Weights of a small mixture-of-experts language model, trained from scratch on English Wikipedia: 14 layers, 4416 steps.
Below are experts of layer 6 (counted from 0) of a mixture-of-experts language model. Rows are named router (the router's row for the expert), down (a neuron's output weights, with its number) and show model dimensions 0-127. Each number is 500 + 40 x the weight over its row's rms, rounded and kept within 0 to 999. Numbers have three digits each.
After each expert's rows: a language model's description of what the expert responds to; "comes before" lists some tokens at least twice as common just after its tokens as in all text. This comes from a sample of Wikipedia text that the model never trained on. Tokens count by the router's weight.

# expert 22
router:498531459424522499506513544511461438511473580480451504489458494516494489447464501470492532542458540552475537468509543532594493481571445510494498461559477497552457538438457535481502508515516557520512537462447442481458545526441455562519564534433531469449528491473512484446518492515532492526513457511559476437524520532521533531521521433503470491432448485505407510575489517450525522494480
down0:486454507427509543496526557478461584535502447511571502518540468451504552527450522525497478485438505474518549464555542551497448463479417557502468474468444505504596521427439446493497495537460487523478513504529541525476512553399492505481492430463560542516517515510498485521499532554523581464557475501510532556498448519500502530514545616502511497494460488568408421552534447490462469553462
down1:448509465534499498503572481484452450524485502489516418539537512509509487472522585560493466538539473464483553457556480515474603495494467476490475533513539503519506501533509459475487536497438524530494445464465514551495561550494509500529508394459530513544451464554510483456486440543494539518471462472487480443567535440574484471516458509494477489430518504532507492563522466466473414517462
down2:487534529500473443574464539465509522510473494454540532389477519564476507428457497505555466503485532486467547434516476474442437466596510434506477568496531513500478474505470431472492476502539508496520466524512477439511464465472505488513551418464503532512584510465504507575528446528396528596487431481550473460402534540502461425516444497469442522471415463454516422531533456500493480584422
down3:546520536534529469495541448471550510559540549607495485493510523439441483447501520500457504438502541504473538454504462589502524431489407500522467476457491418517537468557534521513500469466466452505552511512474488546509466451502578474594562509498522463610537502538468547493495475490534460500524554529534562468555548569514482483492494469497511451477491492470527535504525437557533470522502
down4:514469439451465534500492465535502609521495505625391464479561495535479432545592478581495513481451504433515558471427439527512508494480440570500477447535503541415448587511521551436571477397495476479370476550459473595453472566536543439552513472527477493497476509501557474512444490505518480544497525484494523581499565411474457540572466484481497509603442505508476542548494530511484520458530
down5:433574536532573568485517508524436517550506535484437505475477473470573503473457469464504438483485512525520510512572450574422497484498462517533524451455515454521537517489475420459541460441417479545474537487445535474475563486544493522525527474400496489497542525522444528531499540511504470521525464472507469465476508440540533457465466534477530525477472510436579514442521495483529477580445
down6:507457532487460524488503537531475549544551554541555546520498498541532484482476505511486528475510535564474502566474452486512522522487495433529535524499429427525497491506564400485533473486533535474508531548526497568509484506517458515437506463576521560457523450439485555525564449522450456538549490555455494496416625471479462531471524519467509515543518440523488476468495531524561526443512
down7:527491499542549523548550534502550578538548481510480544534508451455482468458525492505462425493464498546548527457491441501453478494491513437464541493447487536517522468530465509489512484460580502467501452474539510481467479492562452500483465438448484513489491471445498572459535564544521498511471463430515444418462591577526514501454444485448540527492480554468497468543500542556532494433565
down8:452475507568490530532478521544484519562539470523502484516495533493460463526547512480508465507544485526581484460491498446551399517544507513496511479492469467512470523520502485523469511496540500474560509516473556506478452513415503469521434493480559552438483477478604494478463529426427481475466530508462557547566516552496440542460510530515493505627500508478546541486505496439524466497454
down9:435456495539436510443478459502540536477464444509455444481502490535528481535559449513509539477508457564407488461436453424499509462480479555473474530521475520554464496519462443424462474549540470500529534499542544516559429527523560453553482504555570455506558511489490478424511548529479484459520492441476536512493484476463481479512488505482493490501491479441530446547492512458495536497494
down10:539563499420512467489498538449424528540514571524527538593399514522474538569481487538556432503512500512495516575492463461501531508531494481507568553435476575476474452502495526442509491446492463539526508414442522476511436534500502510527499436478597468542534539511479419496477547539512515511566468494497426507501488523541471455548571557450559521494548470511511527543521477516472529514533
What it handles: Sentence-final periods, especially after quotes, paragraph and line breaks, heading equals signs, opening quotes, and clause starters like However, although.
comes before: "\n\n", "=", " The", "|", "-", "The"

# expert 5
router:526461520421499441492511495499465503476553514490395439504476505543464553544433523507493476484484552516507458509462493535517511522563503526382533502541524501566540449476465565474463464453533566570468509513493433522497477484553527579509504488528576450461563491452496530435441530488451515491436581539538500510401513505508493500475468529481542527488527578494491518489542545518460516538498
down0:475520490484425523481548542548521478552465533553466411499514512579505581543460478584498507518569446542592474434502514481444463542511451447537550533522482506473546518524494555483485467448547568474528402501523573533490452555515453547466466531474600469488564428468545401517499448521535490395399473468446518452531508463571528461574475483538437495550531482512470496521548490446519524490537
down1:554588483495471559473463516490543474516561585453461552532541484435525522484486454553535512532571462554525443500496529546552448496508483545476484483460523513518483494470506487550475513598531387541513492569561549526452454498523471536542408551493502510494587473501478442538542483476491473425520437464556466551547501561562434510510485494528504523564475525510559515444513508438530494492458
down2:511579434467452515551454501476500512540489496504490559475493467486523450496474504524494520562552509526493520496511448537499467482533491484528547409524495558462469496489397521523546576535489524475472547464516475572505495472557497447581525477482540521441602481499605489527502529392441574487493503454527553487422539570483531508619500498501468473559490481492503433495489454515443514495507
down3:499458526482526491493450506533532484443453452512406565442516500478502547560455564458467426500554461526506431481544502526500438520527506454458456441535452487450529471530482471572508469506523575465498494470449590462534569415477455548492562518528570590491465555540504482422496415489564534443465537501511510521529552492611509471531530439542489475490553471505479512457509499455494502521557
down4:476503488568448485539437527418474539514462512522513451547527559566431534441435567530548465484514502493539472514529482488468506491592477535502492547431528485462525437537471485484392476489479451433440510497564518542515433480496523520511590511459509477493487506388435437487516438504542541477560510506519514470572504523456477516441550552475520539480522508450423516558528493496501484487562
down5:476539521571493555540535595502470468475553465469541549486462473454489503522548469467513465464482491537492444501532505435478441478439585467484422487468515472479529473510486570465501527461472487521599464467418495532506522449478463519471465421450521485460513571517498450528553523467553475440537491539529505510523520481531510482559493433516563506541476428538535439530430433508496444512453
down6:550481526484473483529521449540474544524522437471527543538498464477533526498493571526476491474422476422552495523504527519555480514436495523506402556514539517522556465583483557477522476497510533469504542496504534439546448489527500506461551513459464416478507466511510490474478589463460602509505529524403550429468476467450447539493542421507530516579498453508523518486561509406511446571514
down7:465535426461520543461517457478538533502546488510526501479539527574433510549532452497497593478486461486467497520542577507443517441467464476486447505479537532491483495471473505528518513485533489430433518585591482545477470526475513579517488408497459516521547509527557478473505526544487523411510539468486483507485519463559500461495438472505519489573498478479471443465490540530518498451450
down8:589488517442470519437496466483535481505408463550505494475571413460434499449468487545589435548521442468442513430511518540489508442525592499526464455523424513506556426476426555435471511507465463527516444470492541453479479436476499452522413391386498502499533506454541523498487540498494504491481538521558473479447489550475577469494444466577491512465466487493475434495521575550491529517475
down9:481466505515456505498443487472542487569527519547556535565582531551456512516552546491426524493445523456601477499555458410466490464540476463534457472465457485465543457565439466449499514449506494458528492460502524448409456521507598475404495469493579506554480486519460432499557484444523504480392531414550543535509492526524532534564509485515481542498421481517467576468437439545475539509460
down10:504468546456378451457483472526474498481471425521544467495531531449502548481489462497476508547557519457572498431504450449509478420472519507531519499451464432566538479486481492486541537419464554400467510516526529552511474530461482500500521521474452504623463479568511475539503527504452541498531464467492462482475492487570478514514541482496481574490535486499531544459476517516552633471587
What it handles: Field names and their word pieces in infobox lists, such as Location, Born, County, Coordinates, District, Preceded by, Maxim-um speed.
comes before: ":", " of", " by", " in", " Coordinates", "°"

# expert 12
router:523512453450511527498526515487459480584520571501527408541505509451512464505521517507441528510446582535480471461492505542503522508478476535472513492522509520578481487469525514489522500479506544490569538541481450511476498514460450533485574448442476556495487504497472491473529548514453557546500564536497461497441540478484550509498502431532458563477450443414500494517507497515564473461532
down0:489506506580539494503519411420580521535464533468550580479462471575477579450474434536561508507565488446526488470501435456435439490495448524476530454479501515605468474473495402519539554516478571483495491511474557510474556494482490461458495480497534574506535451463506456543462439421569458510452542493537459506588518504435556516489433446555515547505529509567483491516476534477576504482518
down1:567532425490557540465553507538493444493539488460502523523546527489455559537451541478571450419470506466461477476506437439469545440449476481547520480500511485463532482506497449502547500535433488542582470534534495428409508572517509463475547569579485496468494478594464543579531471524500510514448613490516548534490393570502529480550457484515468506571565576482507498467448477539539456534476
down2:519510542472528488507520454507528542446496513556475542547476550486475523486439463463430469588420497517509484471479493476514448518443538526432498516479524543519477484492471531446510535480537452512469426532468480525488462460466508466459506516519450460532536449512455541480510443572451529509477386513492398450525460523544537519461535482606504463463460459479463464466515523455430533519582
down3:539524485498473486555462493481547571479444490424473463548466464396490484485520518466526609539447434492445458489492530442512505517452458508538385493538418511527493500522510486529458577567451492508532483522530560501553529514490481562549466504484504441496545462541513495512473466529503553542568439537548589507518485559551483579459442478484460552484575527459487529489466467547513571549502
down4:497464546475453461488508501463524490523494500480543451422416522522567501510474496470412523511571418539593511455495515485532477497432522507460550508538524507460529505538488481533493450558520475492463541457515516487489535586450524522461472489469456450487494549558543540562486474483534514514518498516445504530443526583528474514525490573509452492526498458506546476504455538464435494486584
down5:529458494455541446513517532485526432394524489468556432472453506593515491547571538524494494520540484457503539567552457504519501487501556568529508446461495519531439406472515474470489503404533470510519469483471477550481504504499548509476544499471471479491463424515453513457433527482490473511503457509435489451482530467501453503499520438476509514545565511498500496463474442519485477513503
down6:525518496473512466569460508561502579495449499400530580501510570482474456458484545437541499486449533532563540541480446475583477547535494460541547521525492485544460479539492524501547523542539514518579534478560439511551496439581592469505484470421491454526458465545486555470478526495444525548432477527514511561509491494533502387502515439497492431530502542534497462494515515531541480528469
down7:478473492570488405518573442548531512517608489511459425534519491511463495403536475480504466469467547482536514540542490446509513522492475475508475501535493524461485565544499500466527490484537516461504439512455437529496500546468520440526464544465489501495543451476490561491522533478478491526508532495495491482551528498489505504600494503503492436504531536532502488406553465499522496506485
down8:456507504465504517519492444555508529526459494425436512470468573509492516551486491545458528490495530473521486533492518475483462513499540465498497516534479507454588504615459526490531519499492543502570464483532514517555527456535531524479486513503471530479491538425533509444507468500479509497476510488509475470567463571486581478486485534512484457464603465511496536529476424562502490381520
down9:492525471531491552485540409506453474499540505453542509569465541534456529493517508501515508471463467395528548536552538458497556514564548468483529489488505528485523543563494474450490531567494438434462586548500455517463546491484527518486502532453477529518382488538579522474533526512447456494459459448461456526528433532527459531499576512592484501493526550504518548478438466544445534500550
down10:513462479567491464533488576514436571530524551456464472502499491526555537480512468516515460493559483528428492528494482507453519548544485512519430554499511478589496485456564488481482466454467495531469524506528521469507458457423563549485401487413502472471519496476572492454505499529542531480491527597514520520564550486530530484590479487576541559466457481532504476425560507492494463441526
What it handles: Function words such as of, and, in, the, and possessives his, her, their, its, or 's, as in "written his own music".
comes before: " the", "s", " a", " first", " his", " own"

# expert 9
router:558504453407526438493534499538491504565484549430455492545489561521421516461505592541537521510469541570485552398472557505557485490476489538524522457611502498527529504433528549544505524461536473516584501517475456500455515481509485512448495424460585469446456503425477504517488507510443552480451474559498528488506458598539538442458509510496482514516494522514452490462472537494483530522461
down0:549524520515480558481505497528485536577520556436467429483528476448618444519421446464492483504459508504470496501522555484537514532497460551483596586474464567450492488475464490477503452501545527455477485507408576544502487499516502480517447503529509446522536463581443486509454551509564574587485460493466462449440504539507507533429611496505458561498508540534470455582481551483470495471495
down1:447522452488489501488491452502508531551562495513502511480488477520528581433475541537566494461466541525474474500537486551536524525507482508531547405477528502500573515487506529487516407432447566450468538535437457508487540530480482507472504505499493515480460452494494417602423517431456552447465520467510427371534560560500457548445496471440458536522528498534574544395508447513546517462520
down2:587491517577448541462547560479419529504473437495477496593501571539478517436544520472456509493534612513461442511555520493537564513544475582456535525514527536496488531510518495519458481468549502463496508508464495445527498464585553514504578441560464517517497496431472552493486566448457473453462557501531546442483505498543550496450488471550531511525532523513500492486457523358490554526520
down3:516516520505524535500553472466527486509501452488493534527518509524534511512543431478495521585571484515529583493445549491452515505488519445531498499452459447449534520423481518554452475446520578532528500518490546520508526512480416437507454464484568498457473506534514480525498472380519548487567567493536535496535471535552524472468489529554452513488449482537450533610508480552469454539515
down4:503483492528440528490503527549565486533540465505610497533488610498500473453536485529470511478492486498454532470607479488523539459525533524490456551525483472472501418475461514461453535482581464497518477471484447539495506590430512501534500523501454501581490480547494460500489505526442502565507484520535498461464479558502525565475498444529523497450570525438498476514511491522480543493515
down5:465479480563458604496530505489608490564502470468470469526476501487496528420525471503552527519435457466528505531440485529532515415510509482495510508427477517509510587527488479454512464476542505497544473512471469459556372528475552487470495524485426548534530535505493493580537476554484517453501520486446455528451472534507475491435505544555438526475420589552429488433508536482452490496512
down6:439533494531442532488512522536522477548455500558567451519451477527493536501502472473570512527491451489493529530543561526524460487493515463547469477486513500516538446503521513476550481599504490494426478555486518520463492463541490442472460518482456505584562482435508509561430537500430515342496517465452489569538498500481520508492408422520443445502509413498452542518486518446476530527527
down7:475416498506482477570494528518479479533455545496540482587501487556480476486562480566532518498523424455554512438400477487421418511448553528479576551480534448508508505446504466489522535451418442456453497464521479505530456570460505500472502487539553500482531458527558458457558439516505525529511498492539473523446520514434489571552495572500513507490461490487445479598492506521516466469520
down8:465450527542533518490530493523532536498492491477531599545390493537485477503518447511573467527505499498502494492552503504432420515419490503369489444494499521519450498483470494492498472516491451435545473518469533435450545509463491540494475472498547464502428512490490437478440476497509556515482475545581461539522528482512561550471542493507466462467512544493425497521475527432538507462513
down9:437466503489537498557461530527506504415433506515504473529498474485473557523515418495475505496475568535517480457482530550500606525521518467499503457488481551413516576544435514450503517516439462483502525420510478519537486488439542479502573496492547510392476523504498487481539468566527528525454531497533516498452483485508508522552457536510507450508441513591502504451499499479532467521481
down10:530458468524491520459470505547506454564446501475551545447444546540501454534454473436447513484491465503572406491485497563497498488591515472508500507489530515428469497509587502511491458499464527488509477476519543547471516479528468487544484490548521478559464473534486534471487536464503528473498514544461478528476461509527499515541448495449490521479483520532507537478517496508587528549479
What it handles: Paragraph breaks after headings like "= Degahi =", plus line ends, closing parentheses, periods and birth years in parentheses.
comes before: "-", "=", "The", "|", "\n\n", "In"

# expert 16
router:528567490442528507543509563546470546607505555404480406550517476419510492429510590444452473476439529558465554517509508562552494488557472541480503470499432556537465511452524487494518516531504484523519512472491436461480575429518506491496505518520506497488484551411491479449467484492455482562505442510518480449514497528529478463540494479501492568438415559511489446532505532537530550505480
down0:503528423518419488554559488480487518447423490546509556543506495476522463536512473572480474496494531469481450547504427406474472537581585508508466478540446518491473441521482398481582471501474543452519570482464520517554526531469500515565504481492444442562468484535607528483571481555447483474465513459527522501475537526497496575520563494594554577472466560395497532473553440566523494505543
down1:440572508534482508545475572507462512482523486441488511449495454460536507529517488549467496497495444530541558511614540555495509499480435521538539472515593475460517529497500580541449535467590530571474516440488550459548461540527553546471426418564534508505476557491559546470539529471515517563529504451476472503551521517539509518438465501443443492515454540584516501466503513552505545499557
down2:545539536527491486566463522516465498475542465504495507502495546464511513512485448529504555545543476483493528475425520410517495543460495533558497544486516476486487516556493492493488440555505542512541588482518533463437507486492456553499510442450564483491459511469583562496438445491516543421487477469456537559499451512568561491458574521512480483545503441494494535501486509502449478487534
down3:451503541460475514516386459483476475494530468420518572514465472476504471536527552428487469487473526512505489529479524519497520523474529568481517541533448512531548427505538444499611529522499509503530507554506519451491566529386500458495490520508492431509517468561482449515545524527474488464602525482440536544473537505543479482445462517477446493483519511545486485443498531477578462537483
down4:511522486551523477480517489429452490501527468476542529545494453498498515458541473419471525539504513506472500537486452472505468565462483538524485454527443631460507496519476423526461558454466530599453525548534533457517450533485480534552530498514468531495507557517508513492514481512480509479565449537499501450403492553479584529476460573446516505502464475488514499548495522489490475478516
down5:596552449475511586511472485483515516599481546506473511515517494516506494477498511470502454473532574494567457520456497437503505548523508540486503461496512467506491508507498555505482470541463560497457513549475460506516467554514464502448551475496549487476510539485493481497446530503461506580485514611455557438516540543467534455527515500502526518502468532486488560438468515539468507481468
down6:582502515570471504469520469515433502543521561460505422598572553521479493496441464511465561482493440510456498525506448444561492552427444492499502522478484467442482468531516500503550452475474492586494497528550511523470504470508568540479480498459538538472467435482527502538483584524478501449463500555501458482509460442492522492505584457453466482550451417445513535552566438549485505498457
down7:558480484532528488498517466567500475521525492500554564495471491470471494509451471461501588477533506518481484513535488520530433520515458481485467488461558477484496470523472510536429533522445556552497511455406467456514512494481482568498587528522424535493576549532467473537535567472510446461520502503500503495488439469481477591490489539533499468513517508468487479504505462456511500463459
down8:411472538487493454489462492510488469495493470533490492492508445484481506459519526464567504489510567566467542517481542478563505486461440529576451489511490470430472467497521512431459528526453549523447599469435509546517450509553457471496481519508474518526535459498489498450402491514479434545538449446530447555475437507514495499541489504474471462533541516481577580472536459456535498529513
down9:570516473512435486522521503567506441449468513520524452524513513514527469507544518503553477474505518498449551482470534433548501483498480438512602476495540487504543522548487475552476529464428561455446520474478502476550560533514487508543518569520518507554521588485545410552481492466513494535438555495550552495499514562507403449520575541524498569547488488504485496553430496520518473455523
down10:530491530426539437498523434440525504504472479457480501519495455473464465570467514559434458491493531447551501497629435416490434586505573462521471521503473465504504452470464579510537530462521531476477533534549563503461526473500419466428478483462533528535506513417444469429518552486492517496527500553477510525545425402463450506490446508505465560557476511526486533518477443504585511515480
What it handles: Hyphens in compounds like Al-Anon and doo-wop, en dashes in year ranges, equals signs in headings, and list-line dashes.
comes before: "=", "|", "-", "\n", "\n\n", "1"

# expert 23
router:508501530509494524509499529498414505498462537450494463494473493426508479442475546445479548505482544539549503438524530495567548525486479526407475482506483518540471537463537513503511544520463571505514520479490495466457578440496411550499559515516546520460490532499480532448513605549436515501508448516516481483516510491529482512520480454461471526534510553472434483566463541454477492554443
down0:499441558445436468452538516601510511453455442532526495540527476493518458439452548492515466536575516478453464518538538490555533531485486428457555567530497461489493540480516566496495398484467562524505444520486590509498499477500442536451433568469578512568424492474472461492591478502498502497540502508441538512587507521486517469523516543470542479596520536489517477523547483517484558566445
down1:469489551469499507520559524490466468449453504522470474494484526481526522476591487557519457455487575552486502535497499534527466455435527545515510434536506498514535528459483584507484538481540504562549519477508493512501514480467510508499481437470492542442506553446536529472502555546488502529512475400526507524528531447514510477599519543411513466479499524512523484472487483483478506555567
down2:523496563536454477558548515412556417561513519525476577480502593405458447521470567526415542549508540446420558526402481536515474498514568441479512494495457536482499492483501515542485479502523485538492522514427520500451503539477472619483517511492474475543466542475548456456473583447517415523501464525464502438461429546546482509554461523515463460525585482441525471493546507499445514532490
down3:508549502479419588475494557510540557571437513475522629513463477452563460553496508521454471486480464566520522502453538453537424502495480598484526524470440569486496505487426558465509451465466474563533495555489435495510479546510503474464535472459527495455562468449518553560501471470456604521451427516590519476445524576493463510451531524543497499477433435453453532501459482517468522507546
down4:462453566514485515438549564558429489469566519508445470539484448584495497441427458506403508477504491592509517546540516457532494542537438550497503497519486566477470501447455436490541516471458488402546506496452525481517490495457564416445556573508512533439515505462442498493505555533504513476506576506504453508471468577464504491477552447541447567579530528503600520529444538496515484539503
down5:546468470521462547539440485480537523569414535584542545430555537515456468417506469522522475434519462491493474461465579567527534450553525458458437580467508419442487561503550423551433514542507453570532540480447516547451482461517440542456492523479466483535497475423460517535495462482469523477545508481357539493489570498512490426456502438496465504522525488418549532486497488555499538522507
down6:465539505511569555500500495470515507524448567462454479497514496520504552490462509504531579522489541514491466565498549529413422515584503489514472520458499510468470521400502469480519517514553486528519529484503519508551469527485504502458515548494555516523425449434534495525532503464543489463446531519507513515546513521510553505508463457549486576547518487483490470503522510438570518482522
down7:480558507534518507474546607512489514518593436518541504501511513465460510523510559473532542559485538544486470423522556476446503589516479505569540447531535461473490567464515447469494513547558551450468551500474460457460535520524521471538561517436451508484464521462462490541439484545490467466505457507497478516408406468480507476516538496607506490506506484567463522527525511562435518568463
down8:532458535518474519512484500453521509456611528543475529548484475457452543489496496484523495495524533485522541479511457466504473469488504549476528581573533524509549537500471452496473449495462435509522458494503531445476512502517533473464434479509505561469501481543568454542564568456547520500537422466552472536553512420563531480491484484455519525486551518573501437532522380518519515539525
down9:529439429453494566468491481452525482494402592448527558503486538511535521589532468457511455430484506479550515462471435475514562459467507506518492491515493485488519529585533462517496465472499541453512493473560507496533476497471476513517459496527491474483545572451505510459446493489490543533459504443507497466561481543463507465541465537466537402515572539458507472526528551491546488423543
down10:484495485547467512427475497514439488494464488485438499590460559549474473430477557539526485576502477504524484458549461505519486536527531516559554508458564517512492466487570474511483512436499514537464509467473531515460519534453554523491466442452450480477573539529505517460478442485506500524464545547444481461541463531489428495514429479474523613546514460528441498540481491515486457576495
What it handles: Commas and endings of verbs and adjectives in narrative prose, such as e-ager, mista-ken, accused, killed, down, off.
comes before: " the", " and", " to", " of", " with", " in"

# expert 17
router:527439453406526493431539493524462513491511552444483513548527541461447491446457515536466452556397577511495540503511534511547473481510489556490463533540508551507559522479518531539493494420598518462551553514525451454436525443547502534458540507421490486498496511497550539495546475542522500502482552563482508473534493523516491460570512517499471515472507580537465514528449526502527616521485
down0:582480484505496483544472521513497535538473485527466493590515514463558507512496517490465452511527432485554517518565523500577519543529380500455466446489454549498566509502483502561489533548497513463516446499561485550471511458622536520489561534506477436488473531594484505524514483449535471501511463438523568515520442441484530504476450518429520554465584525577462520502490409591509532438491
down1:445492474503501489533516515508584473504493472480453452507513518509506491570398561478460397515551444467513552501541520497474542447555509523505468530495571524491505495559445484478422496493488528467493543444472563538479471581460496507522438467501483496507515454474553512510563464482548431525455392446516470492517515563507522521467432526572554497469524523471528439533487507479533550486570
down2:531534425540465496561511490531435511443534482428492486476437508415430523513453508468527500485467482492481545519585536572506538560398478482590502510509543590502521539493480487540512440508532461529544476479487541442480515483504446422476508507442498557475514464589443454571507465504519555520515542539498414526514502527484562478489464512510445483514496517520439502538555452577448518486525
down3:472518511462503492521528576514466481557485527511425479586483439498542544538477455473510494488474536455496492530426538542551487512513484485474497458510567532559587546472542486484515407554465566545446499494443511488502498499469512496520491520434468594598493505469483518534418479463503552533444521472540454507543537506445579548524497538514487532581518495527513541482496528514483541496480
down4:505534464426550431481610510494575499497504455495529528518506515459493445484509446556509519494467410534508541492544443503506457480474472466519479452476552498560506527533473508545604462531531472494517458581509556428485547528508491464507502587434534526557481477490522534455518481567460501518509440484556496392510496469568445540516531541497456477465549491471500547413494499520518534561497
down5:470498472493441452484453454502552534497448440500455505464407507523500527461503488461440475539486555497499520442425510616454576505521493546492452527496536439469498508497492526554494526517560482492505451418545502526556510562514591550600551508581556512469472476481565439517503424569517541457543476490576493497520482542514523469468487585479465580481464552530442472567493440559509536505461
down6:472514498484556441431465605459454561491505485471511536519486446459444521563481502514458479531405557517479514490547502481449563469534537481485488487522457541510565465502472474479541546494456455442533594562565444563565463522464449472430516523528544542516411457443526427465568487541520484487481524498452443543510422531508552465517482555468509517484531600538546478461516517432503548517471
down7:460507483452481459477507586469542538504581482468511472505454491455431517467472498540535490497459522481469469511536526504440532466531514486491556494468532532526530442540517473443571469508414464405507420560475485525448443471521479437439473505500458464523491558620531434525470570520546468495521445462453518484507539537489531538528534420545504503481446497522485573438571542455485465533461
down8:558568468588534462498525556544513472524466563551508481523485513475495444506477459543519493534536510535472422517537452472580515454453588516471546561464538528455496534502468385511549512468441497517467550438401537507457531503460496487541545478467450557513465558486496511552458544510494444446516494501506477468499504519495516452530526481508477492499541491495470505520522501568472455540399
down9:475527464516474488522523446456423548481559437424479472500482559502525555540533484460448440486496469537489510499489532486480492547487519477535430530506530520478483503479606566493454532541508438558572466471545500533556465414480463509521501525504546469434489482493488491494433489470508479483531482513464488435519519480495457613412478571441521509477487541490492479445492515479465525475545
down10:523544457495459478475486528484515509533513544528543537538497444494507579526467383433513518523474462586546553520463475560473520519565512445494488458530527470519464513508482473457473539461497558428507473504459499481500532451497482470481485474420485553543499524449506493541542441489496508533560493524554532518468532550515561470471493446479491486530563488528528514459479475487563462539510
What it handles: Numbers, scores, pipes and position codes in sports tables and squads, such as MF, FW, GK, 0–2, Go-alk-eeper.
comes before: " |", "–", ";", ")", " 0", " 1"

# expert 4
router:558507460480534501455515508492500483540504562467470444528453534522553452433514536492506443476453540486486548460454486468561532448495491479454503484558460478504472516397446478512466496441537555473513479567478474495517557493574502523525579504432555523514452588458411540453526579532429561484412502539475527515455484551530504530450459421500436530450501489422466499484534496487457548523457
down0:457527438511517507551482473527510492495521529458502508463522460506569560520455482548477487539525467496426465491468486520559466523547473486523515570482511514469557481445463579476528547514545444511463547465453486529466554504505473561475467443484552517532473551566434458457514478465417516513509502463539560505509429531464473525473508489506516438499498508520564439532481498489498466445551
down1:430534548530502541509492539560566528486467506501458598496546523478519538443573493465594452515574519483509430472488530430473417461496498559505446502519518595531484486498501493526439459500512493490525585507530504465481532561507504492535492470574516527416469484489555509472576414509426543508463506440456493482501519415462502482535562566533385460528490536509485460558540477556470483449479
down2:543468517500474473558466538517523480424486461427479437434464474454426485539526534511459522482478513483474519545475519513474512459495566480574546424558476533396540492501538552505540493524479516529533542512537474525589518479469503502478464511484559507461548553470465508492484544443531444467559441479488538467532524498550467531490534492490475501502533534468509473518502477496529447548488
down3:507490508407453515533465508568469550503478448533493531526484494489537498466519504461482379554529472524578498440542441491518512529502475481520462585501515503483450438511526450551425520431550438500518497506526487556488453467565567463531476516442484397489448474453561486462531486520476499535560582548477549537486504504540489468563462525498436508455463475522534542459505470554505482503521
down4:498457452532493473434538529582503503549429510442534539501547560519471559481553520568524500515476493504517472462483502504555501455506495524566469475517490521539516491473534473541537469543581495503565547482481516445481474557524481411477456481529486557474581561504516526514564553525486488484462488442554460494475518530401483550521506516527466556535469460478467498446456450460511530519557
down5:530432511439519535436574533528460511526474485441478500606525477533478524494502467518498511532504452438520572481501477552431471534443522509510495551541555559517486489451509584496545514543517552568421552530577475500478503551550461455567492564536557525461497503470569516522478447562534462538571584532485532521479470427530475477478515541445490411473509527532514520537463459514459457481481
down6:539572527530492522450519478586511451493551485497478455551471521403437471552563491432526528490474466498573466486495465495478573526482519546477492531468495459572521523477463524525522493480453517474452560476476446568439535486551486511498525395448538501609509479479473514474471430538454498507460533531505492456491530559439496483574502459528539516430501490488479495514504547491469522450476
down7:441466501567483493530490469462443467503460462526489531568472515481558486471525499532472560451453469515489449500469488473472483451448579551463489506481497481450524565485504543503456492482478489463475484480501533510540479479428491511440534489484454496526516450484556518506467380515564496516455485463438549536475508412596558488461519493461525491521520473549420413434510508583467575475443
down8:491464459553541530479448465462497525534498482487491567483519521578517467463577520445499490444450600509462505539582467501475456546433516554511498485440508534470436512540479463497447515454491552536481549402465521450500549439456549471405485539527514542521449508512457491502497421523512466503532530526427505469561518556550527461465481481498404493513549456502437461563523492494463533509496
down9:523505546455500496469561564534440478540511425474546481440533551532554507486499511457509375503474459487593456488496491547496510521535544545474506551513486585516496515534472560479539516490527564514538494514465504496522538531546480434479489497456499523487522513471535503516501586473446529398453465486513490468500509473500473507503491556505465504572543504464537521520554438421426532453510
down10:531450428538528524487483488469507448475476504544505471520418531412474465443501497471563542496473513464511462558542531486477449509524472467476536520465529480532473501527566520553482452430486541466535469543541516476497462510529426515594439517498443500478511440474463533483502541466463535506566469472537503443518481459533535511550537494536519544529542402476459468468520527469494483489464
What it handles: Verbs right after a subject, mostly has, have, had, would, be, used, made, as in "Researchers have identified", "She has".
comes before: " the", " a", " to", " been", " an", " be"